From a checkpoint of a small mixture-of-experts model trained on Wikipedia.
Size: 20 layers, width 256, vocabulary 9366, 37.3M parameters.
Experts: 48 experts in each of 10 layers, 64 SwiGLU neurons an expert, a softmax router.
Training: a variant of Muon for the experts, 9432 steps.
Below are experts of layer 9 (counted from 0) of a mixture-of-experts language model. Rows are named router (the router's row for the expert), gate (a neuron's input weights, with its number), up (a neuron's input weights, with its number), down (a neuron's output weights, with its number) and show model dimensions 0-255. Each number is 500 + 50 x the weight over its row's rms, rounded and kept within 0 to 999. Numbers have three digits each.
After each expert's rows: a language model's description of what the expert responds to; "mostly gets" lists some tokens that are sent to it at least half of the time. This comes from a sample of Wikipedia text that the model never trained on.

# expert 38
router:548434524528538517442539485539463447426547552594480546614487520554574529432495572507558471517512525440512480477527453377627470561496546482494611498446555494533463497504555517519638448478497588490585424474410484543623546453494518521473490491583525485475546556469505527525439498489510531555552512478460586438607482546609531488480597465525477476508465465499541493442483461448515511506544501418519590544447375438495472440485571495487597512416545454553510427485499497394551481476464524431484448520565432492526467554504537560519486488522391451444535430432473483500533623542560434480487465459521505528563476479497521553516482554496523439526405501417523407402483519570515486474433453557550456506468485458500504426546499520585466501588422434518531561488388431497550513466462483
gate1:502558486523487408487556576405481514553464445564553505475402551552530537412527513435451534550537418570495480443444501452549515495492527510441519480447445555443570464522505469421515545493543576433503446471563513579539515489533477491533528498405458455483543436582525463566520397525434490512503399485480518523534451551541466524511492468551471533451506507564463531526459433569489502552385535415422528447508482504501464444493483503415502477584444483530518517499420483475610543535453551431568500538553486525537493475440525549444506541630520440451477477623545543481503478485454390491473451462471543469550496338615429507577497515407536493526489525521469450494482478467606408574539455548473542528487560584466469655506511532567508493544443514413523496526452428541377521561477504
up1:417474492450493544559509464451467549525427436419582547510492526498546519489516526455399520469497411580495531586590527423523510513463554403554513581494440536533486461473478460441560449536531521580438470434516452494582603543418543483446465487516504475442465518509563462468510463511454460452393536576495490545406476527508477399640511572516487402512439475458450401525537503466514452441427541498374474457529506495530491537487503564471445417506524476552493457388552530441495494461505478458522484418539455531546544536561456506559437470537546511397501490454447462546536476452538525430512541415460496442420496597445616555547436483392526506490464447476476511358495569438468472545495551426464472521493472516451488428507438421463459574524442409479415535497463544505547525459457460
down1:507451445552576467586547514479446408470468556451459496606435544537443554623518514476445508488544496507478478591527376444442497512528460436526474488536488456431568526564515503488586475528538527497481580425498507517513524568620693480436447500508490561566545513423475577570512469512512554471552535434538413493476603484491501470499431485446514522478491460531498503541551435385575513472487551571433498467436479418490524473505601600492472523543510462488520407482501564516538441513533454502461460481458553506441501512539443489566573538531505443430442434504556465521449400599455465462460540517513481491475548525475413445492490571534541549504481388521389448483503506581521505351511416498454596489456495527579460478562472497528510455534482483516509573506554493521493510592423503
Description: The preposition on and month names in date phrases, such as on July 11, 27 July–10 August, plus sentence-opening On, In and table pipes.
mostly gets: " November", " August", " January", " October", " On", " on"

# expert 45
router:524493443515489502468603503460454504525582544500501457458498400369412542386527450524388534574441500472412487429476491528547499587496524485570474483424471538552424570405508473429473551541507490485574531555463497515580477531504514595555548466409451454505549479448540574537466442474575547473455538443486506445564489468409442544486462460433497466517463472455496448546584475480541452456530474589507487507452622540449519494463536564477593462526471460556451507507548571472491510463532475447513538510548515478534544489622555439516428418574512529446448546454424520477462464411456455497542536554528484493493454397629440532386490443484569544554420509529393545396505558413560523440526566483440502501525568443476490452498543458517568527421467462443483550503490452539541505498552534
gate1:463508449596555518617561594487449570414511528415414469452508502516517537485561581494395497533519506508489582496509476508451543532443472421599504498509555592518437453523525501515495501439617504451419468466489486463522564628477495498488582406515465465502510369447523482549558503521556495441484459398450427503458491504417442576478527451489522453434499482453523490506501464516489535569484498439451550444532493525469467559571452508509571528544459568481444463516598637467493589497448494469572530471538567389524473487525518344470536563484458494533481602581468482527469491578494450517514424501550512549558471375511394477491490553523448461563458564448509560526493549480572471464547615485440475453555492480484510559469517501510498492457478565492504458384473469576482549468554514
up1:409580486611516579605493510488546532462524504461469601443589522441478585468481532514458559495443447468489513394555576453447540568481570498580484423479488461569410500501603583457621451418579490503528489414497529533517587551477443566486503454527473491556562474519508457564534455581518521460475446430544459429524357436530589543485540551528512564487465554522489553501444445465521430585515485520394436536469484500447493496494490549531522464480486519464461540445609535517483573591499523447572527467518491404494498537454546439453508526393466482545472505556476486496406583571508498514475469513520521490439495426505411536415483507464453486451501557499474450522550487457574499491659590493497420499493489459465521542449550537519549462495401456488423483445453474513424533472490544
down1:518456569412493465573375496514550509493541518408467454452487546471442511439518525508512495502343500460461426471420434555511566501545419533485541458448597565512506515571454434510487506490448507548512418433593514553539437491470584517495456529488492458543497440536543489497493479464508460502495471496434441454480509398526541578429548505454555532523529452516561471437583494464445471451485566435581565430437560500569520546519529419488466517551485482473421566578498451491513540596601459457524492554558502518558440480510454547471509441561554517439443468458475538594564500498382444534557426500431439456468471570494540479415496511542513606563545440394486485546628493471378542466504482553424487569458461451458407509561466489563594558440549515520526528503514582477540517457510464
Description: Wiki heading markers == and ===, and the first capital letter of a line or heading, as in P(olitical), H(ill), M(IT).
mostly gets: "==", " ==", "===", " Bl", "Pl", "Bl"

# expert 28
router:442504457513527574471471536444576516548605495517397492504486491485521542504532453478477457514520571472485546469490499492506526483506465553535522569478584586501440559452578486575515531481520536470411547478461434463470428460531509607462566481514549540429478490548415443495476488503508514499504369506445496548475467509603506481556558424473489440399458494513424412574460646575452538485462535526544444546589455521448490448554534509534485492441473498473499484533499479515572457561583471534448559593525576568419521526514425469514500551477428525542497561405557503563563509463599558528449492540492480541613537533483515487512477580417461476486526502502527528531418571505404617489527626545540492614602526449443572464605543421518473459466456479584561547482484483451443443501453573
gate1:502570506448482545569523500538593435514584552497581462445475517452510547540469529406423530538476395484510509595523508507484504574543546492493554505349535494507505484531453568482548527420542382478520567497560509508400449539627370531572465396519443434394544508541542554526459458567515503483516519463479450521424476544498458506536454493523538490419458505451489534519493579422438525525527451535527485495508444547477528480546452546494585500532437457454563524594496500474589461538526566580495530537470482535544455502441451457458477507513545609638467597685565460507487446588493559526508437504542513546478496486527455472521514557476573408493484581555479498454497552518395533521472448508572563472560455419486475450466543487541467500543454428507516519587491496433487463536517538
up1:492460525492470480547482512537478580477450496479475425476489626476453485569472431586549600497448519489437472495470377502470481470461466435540466533467367393416516577501539416556449477531600563542457502559495652536479528559517464472438478490525568486506484484525549568541570552538476562448525461467504547503484547568479445381492416567455590492471449546495537538460497497536520409519534525543498601549407507467456491467517486454528532556561617505573581468558501562471511518525415411574471442555427400603493525481526462553479479502513551547463487492490538412492502466506482501553485540438559473560530511543460481496529574406497580556561509484572428502456540473498566471544513521508420471585480586494563505478552433472552608512471465522590476586495482513519560569557551497
down1:527520550416626564531564480545457548474464446507523536468590520554476563431488571527577495490530547532505475435529553534420471478426511545599520499464466562443593438555420513557500483483484430424448546576629466435343463516470501481487431417523489584565505511486496532457530451452426478472549506460518467545535569575483488533613507470518491453542501455531428509556642473396530502428519491418469455476489517472440490576399484557468480509441468540467499438458542501559459477444600498473578490638486540433532443472485454503473569483568548469493433554510470478479545400469554449456451480437480524426503514493492516493539606451430491514535511460537539535512519433549518506485495425607507406442476478441508574524518530532579484442466526399488498586466504478459465466500545450
Description: Plural suffixes and plural nouns such as -s, -es, -ations, -ments, members, teams, and pronouns them, they.
mostly gets: "ations", " members", " games", "ments", " men", "ages"

# expert 3
router:543495448499443565458600435601537537435430515450423542478470556422479458442471566447426531543451560473532470444583457554501455581507511488501560430536515476568511473628537404569581449519411383525515440539500519414532492521564535516472492445533517396567468493490500460532477555493477496464522509392572500552494561448472468487502442468507493525478525531514506438580406473521462518544470443561580607510480537539502525438449458534398459587503421460562562499424589470525521534486488530412477598503405536543533413527577425536553488458491445561503558493514539454464471551520478468529479587567535457418492490555496463514514466447481474534554527515487549498558593563439451509507472526427478406480528514529382455530486548549454527524579475525508527486500406502454399392529462571
gate1:457577532475489531439564500481495449570539562505453432487531428412511532443477464441552470452435546555541431583519514554511482516517482492428554516528472480536501467525449526407497363512497484499455436439563403527358468589523525551524584551475496490464622521468519506391487518565591460524469558561486516532512474406438482444553489537492440496485477497438464519415547484472523515507502591478535526462410526549541533478508498446440476476522450477528533544485456561463572518448418536472529516560425569507502508564514568417533484515573504555539475428449436460502532537511451547518543470528492436560519524450498396465458552554533520499470605432509480523630500492471343485501509450509618455606526411384486450537499550560440489404492553510591481538556420459571553476477509533
up1:442462416409543557440514444583489425542453544558446461463454509559513492471468525462478516516481506435539496566497614518552497499493476528564615531510502519498519582467474460530553551445449440477434434481482478605540491535467527553509526446568522596435532448441545488459432555437461506484461458443481432536533503434431542366533537451506449470595492520471508472510531538528540467530561566406502502632481514494427480493516560471369486463452513471510507466488417519417524499456469438492380444468434473444475451518550474431536602452460502380579482480593566526522482496560545530577479484543527424435410479521424502477469590532522511576460448468476459547589504475506521492542529485503588389557449404417553570586492428427514529547413529511537499502484476517431498501467556461
down1:433592510446473360493555546535503473559483456425517546526562489410544463474460410518545413469437458421383500466419464598459463563491534452506472517501466478483503532476497542440496466458482485518568470497475508514471438572538485468538459498527551552475515552467430485492544498409575506516463476550529537585479432518496497544611431463502474489452502517476588559515509374492518483513508422528613597416355517472477581512422548502524505588514465553451438506434489447607499499524430453492444596418501527514475490562480510490411515446539447568541551544410544503472467464531539516522427570511469523513539433551527446510462529518496499517543430563512514419513470585539372603556534544521510473524549510472525453496501555537404590469470576549534442517609522502564439542471544421
Description: Hyphens, en dashes, slashes and table pipes, inside compounds and year ranges or as list bullets, e.g. thousand-year, 2007–2010.
mostly gets: "-", "/", "–", " -", "|---|---|---|", " Super"

# expert 2
router:527510525511442484557458514516523533504463455482499473422520518523369459557509509529539606512463524447381455413494512528479507546588529599433439488372481434463550456459540488449546519500506557613521601434601511510440544497429495489515443539539478518569468548491455506414501541492427542458521502537538419469496427536531516442529471609504394620473479555465440479469473477494509430501494485385518435519497438519457440588432459449469555464448569584597501525450513446503468490488510491495517502489479497401447486546457536467467589517501393542454437532581475425541557512635462513433549472414476396444523489527447577455528499504567532499495469564486515493448498517534513478566550411532541510497421460458413545515423477581456477501466488529585429495551525461511571506440542594
gate0:627549510461528473439534474573493373454399570497451534493539453473510364609499447502521562515518568415471503556516481418522448538484471544474514519395496554534587471480470441484447485487483446506489586424451564500480477507513580479506469519500584488480531487469473448519525534578526487485540485520541499523449513542479473526481484455522521532457478463488455480469454580472481448495394516509573486392421510482440518468519398463442457580519560559536446448540559445469473530475503456523479568414401502576512509483509377515496423490536492597555505544542479344561511440453396529506503479535539372581550526553429539512505563469493494563519504387512582493571467422477505526437429513460529409535518403462453469502466489478553490442475451512560542437514465391456453428560553542
up0:464471452555539598541420448497619437502550590422514515489465479582510520451494506491470461414473548562545467571502540387518411442479489547470474481588549463513508472463506549568477497417545482442508465484540452543565415660481544514496519526484542521540502533500450480482511487519637519555480479498495538544514590460623582394480541425452490495493503550561532493535453537483477481594546502489409436502512503474548512527499577477492418430526539469445601530456432517546493502626488496459439473519598451530480476378401575448595485463460548441478487484423521472524501525521521397491453542497486560445472506534552465456460471606572527494479440521459498433541467488498478483490453545472582527374514538514521500547570581444511548539466481495439404541521493497522516607403534507
down0:485512467433514553552493548469467459491495403506370407465551389518483391557557499465457523464552456516489460547562515404566487462513440550526513515510510603637451560564515544569512508456571411488497498476486517507524559521452563459555526516461596438475478441469489528508500511539543401623444406521529507509491549569494452467377456445386471503493493563426552499507413571491540421455539539537531474500414541527536411517604550454495451534425521511546542455463561513538458587514492516450494503487523527593554518472502526518553348501432509483500480488491424548518427543469468456519468518487520490399466527445515483549543542478482479463445488477458429494552548487558438500493420415499382558543596522435441498553578468484542446410505488483495494457406454508423466566507531504
Description: Final pieces of non-English personal and place names, such as -ović, -ova, -ji, -oko, -awa, -ington, often in lists and tables.
mostly gets: "ington", "ović", "ić", "ova", " Michael", "jan"

# expert 5
router:468466443419587552488537527460466423512410427422521478466459448490540488482440537476534505463472551484563426368459578382560552521484434409561594629526443519573514419572471597494427414403523479449545541425536506532468514483462451514543514438510453425492496527528512444491515555594518456541560490569482488501569476546516426492561514454457515542513469428542523547511484557528538532537486555536539466437480553440531478498572472526469495468553465437482429566526449486403513540604494499512492471441599441574450466397499483425406500538413506500530515519489491419576532499433454548573511436525472527526443595481503537528424527616610547526486528477526555468528463441510484573516462568525570479564604481504551523511549551479569432448538522551502499466547447530444491479550519583
gate1:430609491433571490405483498572490495455470434408536507497513481459500427532445562426505505547456434525447501457516510475474565433521492496480556515455512575474498497445510517487499545413455486460483530520472457520508441478557546497520509399416518556415543635568539498477524522583514492494516529584452525465582507588460493521433527483517532465521439489596538449523540566433535481477474565486556441428470516483470449452571399556493522504471466506526506526538454499436542431539441386522408533521531466446529448429475462417546427631574599436595471537523537497552572564414411606491530480516477444455455532427516475543426391503510520410615475453495555413528431415493504509475473541481414555478478525473491528466568562511456433468481436530601573468572550512475453554526487513
up1:514512580539542514464487480476491559552478445480566470498465511526492466571516515448496399570526494535620544474537447566478416463499567537409561530483464614460479473500508475533514484483476530493488554423516476597509537527523519515448454495485508435527538503519625573455462442540453550494439460463512566527419502469463452559428472458555532542517471474504496553563551543587476484514505516526486501374496628418480504431560475424430522540458525455574442524508470417527492500493504511501493538530496536430508528459409412532526503453588491443470519402531470498474500504483387486429573458539456523589368485372475468465449552486512498504545508497545611384493515475478488511509528444454459486510434413455577354467532427507498634470532499499539600448493481540426640480426452489
down1:496476538523573478536548527444575452569545534343580476487559523462561567433362478474619562452553551463524578417528505537494532572411510528561524538535460493505504479451498567505496522403533528513433586471447586551456418516437525478538513403484473520458531454460489513579570522441513457555493464475627473544494487521490608468578414515477533573498460535482457575504480521437445479468380506452495509520535517434586491499418500505540441438414498459463539398531462523568495441575576507548427561507477541602499559438460393452576545580397468453564483499545506478507455462550494550460505557506473457534524564502474516476527540451555471498458502501505412441476530516484477512512443563533480481572519516523506581437435515496434514453443408510469442477560468511471603547481469437
Description: Common verb-like nouns and stems, whole or as word endings, often after to/the, as in contract, attack, return, r-ift, thr-ust.
mostly gets: " contract", " attack", " help", " success", " return", " fire"